config = dict(
    router_score='softmax',
    lr_router=0.00178,
    vocab_size=32768,
    norm_eps=1e-05,
    optimizer='adamw',
    lr=0.00141,
    grad_clip=1.0,
    steps=7873,
)
Below are experts of layer 4 (counted from 0) of a mixture-of-experts language model. Rows are named router (the router's row for the expert), up (a neuron's input weights, with its number) and show model dimensions 48-95. Each number is 200 + 40 x the weight over its row's rms, rounded and kept within 0 to 999.
After each expert's rows: a language model's description of what the expert responds to. This comes from a sample of Wikipedia text that the model never trained on.

# expert 45
router,177,246,208,192,165,236,226,145,161,224,203,163,163,172,180,185,229,196,139,178,171,217,145,92,164,281,225,244,200,198,215,143,168,132,201,156,221,162,147,199,200,247,159,176,167,237,229,248
up0,185,223,256,132,206,197,189,184,235,202,203,206,220,140,157,206,223,201,201,200,207,229,180,178,185,201,221,246,167,226,256,146,215,221,181,146,220,185,220,187,214,171,260,229,149,218,289,199
It responds to: College sports terms

# expert 54
router,132,265,201,176,200,249,222,214,154,264,166,114,224,192,167,196,246,210,155,222,165,243,197,138,181,218,261,191,141,170,252,117,171,223,217,223,237,144,166,177,259,250,182,175,157,214,226,226
up0,245,290,275,146,202,123,201,247,184,245,263,262,195,246,99,149,237,225,160,262,194,285,195,197,281,192,176,178,193,215,209,221,199,271,241,193,208,200,247,182,216,232,252,230,234,213,234,176
It responds to: Sports match results

# expert 6
router,178,260,246,181,179,249,154,166,182,227,203,184,212,160,138,178,180,162,139,176,214,245,160,149,236,285,255,229,151,154,210,165,183,178,230,188,227,171,160,131,248,249,169,127,194,220,212,257
up0,229,230,215,108,251,245,236,222,96,121,184,206,237,263,184,178,161,175,107,215,175,208,127,203,214,251,203,270,202,215,220,137,178,150,200,184,182,206,184,187,182,270,178,227,164,202,129,182
It responds to: Mid-name fragments in lists

# expert 26
router,181,270,244,190,182,255,153,163,184,221,209,183,212,160,139,177,179,158,144,165,216,239,146,138,242,294,261,235,151,151,211,172,179,185,234,186,229,184,164,134,236,237,158,125,184,219,217,257
up0,171,231,237,196,212,263,151,157,219,240,167,238,205,225,199,136,263,141,219,118,270,194,176,216,224,155,195,224,154,238,189,173,139,174,200,244,157,171,234,203,193,211,157,187,239,194,239,238
It responds to: Inner syllables of words

# expert 34
router,176,262,243,190,175,244,149,157,190,231,204,185,213,159,141,179,179,159,143,174,214,242,152,147,238,284,266,233,145,154,215,166,172,186,233,187,229,170,158,136,248,242,164,123,191,221,214,254
up0,175,234,216,194,175,235,237,248,224,190,188,157,194,161,165,140,222,97,211,151,225,151,209,171,280,233,192,238,211,175,208,151,200,178,246,289,134,207,179,197,237,240,248,172,146,227,233,229
It responds to: Endings and list markers

# expert 63
router,205,234,244,203,135,247,163,179,165,223,192,144,232,177,187,179,241,163,158,195,218,198,176,195,268,216,230,222,171,202,225,156,197,165,262,208,144,204,163,159,245,228,200,159,124,253,275,266
up0,242,227,236,215,133,234,205,215,249,165,246,202,174,208,241,163,244,207,205,183,194,203,215,112,194,196,226,230,191,263,282,233,152,139,205,181,217,101,254,199,128,212,137,178,196,172,204,165
It responds to: Colons and semicolons

# expert 10
router,178,264,251,184,176,253,139,160,176,223,204,180,216,160,135,173,177,158,148,169,214,242,148,146,231,292,259,240,147,157,208,173,183,178,227,185,225,177,159,127,249,237,159,128,198,214,217,249
up0,250,249,223,202,164,219,230,211,228,170,196,180,172,164,119,207,225,201,170,222,184,163,207,193,197,251,260,238,180,198,148,129,191,203,288,189,165,216,215,169,252,219,186,192,183,148,250,229
It responds to: Foreign name starts

# expert 13
router,184,263,245,182,177,256,151,162,182,228,203,180,210,160,138,186,180,152,141,177,208,249,151,146,238,286,260,233,152,152,212,166,174,181,232,190,229,177,154,132,241,242,161,131,192,216,216,255
up0,192,190,221,216,222,222,215,233,115,242,110,214,242,170,163,159,231,189,224,291,247,281,224,183,240,144,244,228,177,157,192,141,126,162,219,227,135,152,177,203,240,212,162,179,189,262,136,207
It responds to: Spanish names, table numbers

# expert 12
router,184,264,262,179,180,254,135,157,178,235,210,179,219,149,146,174,177,171,138,179,206,252,153,141,239,290,255,233,146,158,218,171,174,180,232,185,228,179,149,129,252,244,158,127,194,206,210,250
up0,230,251,206,206,142,229,161,233,206,127,224,190,174,202,215,171,152,154,184,173,244,224,265,221,166,207,209,212,193,189,236,202,185,258,275,187,191,150,247,198,211,235,119,282,211,222,269,269
It responds to: Proper-name pieces

# expert 60
router,191,238,191,207,218,271,152,152,214,217,209,155,225,201,124,166,235,129,152,189,185,238,164,137,261,218,234,237,152,93,211,172,209,195,215,236,236,144,176,155,264,243,189,170,209,248,249,252
up0,93,187,238,213,169,184,180,191,147,243,162,183,189,188,226,233,247,183,151,209,216,138,131,171,192,251,212,252,223,211,271,137,139,235,136,278,206,127,195,161,176,256,168,198,198,270,235,258
It responds to: Dates in tables

# expert 43
router,202,222,207,162,184,262,203,189,199,237,251,169,239,183,146,184,246,176,180,137,219,257,124,183,255,201,232,206,164,155,273,172,185,194,229,225,250,162,160,165,215,224,168,112,145,191,208,192
up0,204,149,212,155,306,245,163,244,180,286,225,180,222,245,175,252,174,188,135,188,309,219,139,179,337,167,202,218,152,190,182,222,189,193,233,176,102,156,182,234,163,200,257,180,190,218,205,170
It responds to: Election-table numbers

# expert 44
router,180,265,243,187,179,256,147,162,182,229,210,177,213,156,140,179,178,160,142,178,217,242,158,148,236,290,255,236,151,154,216,170,183,184,233,190,234,174,162,135,243,239,164,135,195,219,210,252
up0,144,299,213,195,226,204,183,199,157,216,180,161,144,230,132,233,260,260,189,201,148,193,149,122,266,213,182,213,111,237,204,197,184,146,221,224,187,168,206,211,229,185,201,293,185,242,196,288
It responds to: Surname pieces in credits

# expert 3
router,180,263,245,180,181,251,149,164,182,223,205,188,216,154,137,168,179,166,140,176,217,244,151,142,230,291,261,229,149,152,213,169,187,185,234,184,224,183,159,134,243,239,173,127,189,220,215,253
up0,188,181,215,226,200,170,213,140,129,156,237,195,247,169,209,162,251,205,151,214,181,190,202,195,228,205,233,198,163,149,220,222,189,128,183,184,228,141,186,122,185,216,236,222,201,262,210,261
It responds to: Sports table names

# expert 14
router,178,259,248,187,174,251,148,165,183,228,207,180,215,160,137,174,178,161,143,175,210,243,157,140,237,285,257,234,144,155,214,169,179,185,228,189,229,175,159,135,246,241,161,122,195,214,212,255
up0,242,277,198,187,133,266,206,162,149,224,241,173,221,218,145,185,174,181,182,120,221,203,216,146,321,203,192,234,172,140,195,191,169,184,276,185,185,195,152,162,192,210,166,244,176,273,228,257
It responds to: Name starts in lists

# expert 8
router,172,257,242,190,187,245,150,169,178,231,210,183,220,144,137,163,181,156,143,169,219,242,155,149,241,292,259,240,148,155,213,163,185,178,238,182,226,178,156,133,242,246,167,132,198,213,213,258
up0,224,229,190,178,200,210,199,215,131,192,167,160,266,203,150,144,207,204,222,163,283,286,203,196,159,226,221,211,207,197,164,159,162,188,255,226,222,178,192,207,211,191,79,193,189,223,265,223
It responds to: Foreign name fragments

# expert 42
router,174,304,189,149,176,217,190,167,164,221,203,196,225,171,150,171,197,151,174,201,222,237,164,165,236,238,267,228,147,168,221,188,195,168,218,222,171,141,196,172,255,254,173,157,160,216,222,255
up0,191,176,218,202,167,203,159,262,218,215,255,163,192,236,120,177,285,217,249,170,186,190,226,235,214,238,184,159,204,175,241,210,244,263,216,151,224,217,152,171,258,185,184,110,215,223,223,187
It responds to: Definite article, possessives

# expert 24
router,152,250,249,188,130,265,170,210,184,218,175,169,274,218,128,192,233,200,180,179,226,175,133,183,262,215,230,235,176,168,216,160,222,166,235,170,214,180,118,120,266,277,190,144,166,220,239,218
up0,212,190,240,129,245,214,300,238,166,146,239,151,215,237,178,226,235,146,145,203,164,155,227,203,194,137,183,200,184,239,241,171,167,108,215,237,170,200,185,233,235,232,230,265,284,191,215,197
It responds to: Capitalized proper-noun heads

# expert 53
router,172,268,242,187,186,259,146,164,183,221,200,183,211,156,137,168,181,158,147,180,213,242,155,149,243,290,255,238,143,151,215,162,180,180,237,192,228,177,152,128,247,246,164,136,188,215,210,251
up0,203,189,217,182,158,208,190,218,202,213,208,164,178,251,145,160,200,169,210,150,247,214,209,157,245,152,181,214,210,187,264,203,219,176,157,170,240,177,181,119,171,333,185,246,173,255,221,193
It responds to: Latinate name pieces

# expert 7
router,165,215,209,181,142,232,215,125,164,257,198,183,288,186,172,188,221,217,204,107,190,200,138,126,225,236,214,267,173,178,255,181,166,230,188,194,217,212,210,199,222,274,168,190,157,210,171,230
up0,154,279,188,202,220,173,254,221,200,241,142,124,191,144,235,229,217,169,154,250,146,235,147,178,237,235,195,178,229,195,200,244,150,163,224,221,196,240,164,247,203,196,189,141,202,117,203,161
It responds to: Election and census tables

# expert 38
router,176,263,250,179,176,253,140,163,177,230,207,183,211,162,142,171,175,156,143,174,216,246,146,150,235,286,251,237,144,163,217,171,185,182,226,197,226,181,159,122,244,239,162,127,191,219,208,251
up0,177,226,230,153,213,202,157,177,232,105,227,193,171,186,178,222,188,226,210,172,260,130,219,219,226,198,298,380,199,209,209,166,150,218,224,141,244,219,214,213,237,217,211,240,142,246,160,199
It responds to: Name starts and blank cells

# expert 33
router,209,211,198,184,168,235,163,183,151,239,210,155,269,175,178,198,191,197,165,207,220,211,197,132,273,219,242,240,156,189,246,212,194,126,200,214,203,216,161,161,252,209,116,159,162,222,218,263
up0,153,228,206,242,163,268,152,199,193,208,175,138,222,215,183,205,198,135,235,165,255,206,225,199,152,233,226,255,234,123,180,209,232,171,176,180,204,221,128,210,190,276,272,195,169,200,273,274
It responds to: Table cell pipes

# expert 20
router,179,265,244,183,181,254,147,162,183,230,210,182,214,159,137,166,176,158,143,172,214,245,151,145,236,289,265,235,149,159,207,179,178,182,230,188,229,177,153,134,247,234,165,128,195,213,217,253
up0,160,262,212,180,208,203,170,230,174,174,204,216,217,252,174,169,220,143,185,257,231,174,170,151,218,222,288,205,208,221,226,181,159,238,205,211,158,222,205,149,232,243,224,200,215,237,245,168
It responds to: Mid-word pieces in names

# expert 40
router,196,224,248,174,139,236,177,177,200,239,233,226,231,154,166,186,172,191,154,165,191,191,193,187,246,209,264,252,187,177,225,135,186,160,242,224,154,163,216,200,203,227,131,140,163,236,232,275
up0,265,211,218,147,245,163,202,194,233,172,273,209,258,177,180,237,127,200,184,205,177,155,202,230,134,175,221,195,253,188,215,234,113,181,212,101,159,205,219,227,241,188,95,140,194,165,213,211
It responds to: Infobox field punctuation

# expert 32
router,176,265,249,182,177,253,138,157,181,232,206,180,211,161,130,172,180,160,144,173,217,238,151,143,233,290,258,238,147,159,214,169,182,176,229,184,231,176,152,131,247,244,156,121,197,214,221,257
up0,200,263,225,188,167,241,202,165,180,225,185,175,236,163,104,213,308,258,175,192,260,283,169,173,174,238,237,200,209,174,269,95,189,175,253,214,152,187,173,134,291,190,137,193,140,240,218,262
It responds to: Foreign-language name pieces

# expert 25
router,164,243,214,192,186,245,176,172,167,248,175,151,258,191,132,138,248,151,233,189,257,228,196,129,243,252,236,234,197,167,253,131,187,162,217,176,209,200,179,177,205,234,162,148,144,244,178,242
up0,234,168,227,285,182,243,242,211,108,252,267,204,278,214,180,158,220,248,192,131,245,276,200,281,198,152,203,218,197,171,263,206,216,239,180,166,205,194,200,174,283,195,183,228,183,236,204,191
It responds to: Quantifiers and numerals

# expert 9
router,172,255,191,170,183,244,167,193,197,236,178,202,224,153,155,160,184,113,208,240,231,207,182,161,216,271,209,227,183,174,193,163,176,198,234,258,251,165,184,157,238,197,144,171,169,228,205,230
up0,182,288,171,150,221,232,226,206,232,210,182,252,198,229,273,196,203,193,221,196,238,159,164,175,274,232,208,191,188,132,183,176,200,215,257,154,176,78,258,178,149,166,178,183,112,228,176,172
It responds to: Years and gender words

# expert 4
router,162,259,248,184,179,244,147,157,186,229,204,180,222,154,135,169,176,152,139,173,211,248,159,139,238,281,252,242,150,153,211,169,180,183,232,184,227,177,158,131,244,245,163,119,192,216,222,250
up0,193,255,203,164,196,206,171,135,227,176,236,151,243,190,160,215,251,154,135,167,153,226,198,203,254,200,238,184,165,147,228,180,257,148,238,198,161,183,229,127,190,214,151,221,190,236,277,254
It responds to: Mid-word fragments, rare words

# expert 30
router,177,261,238,182,178,247,154,164,184,232,204,187,211,163,140,171,176,154,142,172,207,246,158,143,235,284,262,233,149,157,210,170,179,183,239,189,232,176,158,130,246,239,162,136,188,216,210,253
up0,238,199,217,150,196,164,218,206,182,196,285,227,182,183,202,247,200,185,209,187,234,146,154,219,213,256,231,175,132,155,260,237,205,145,189,231,166,162,202,177,269,214,186,237,116,194,251,196
It responds to: Rare word-initial fragments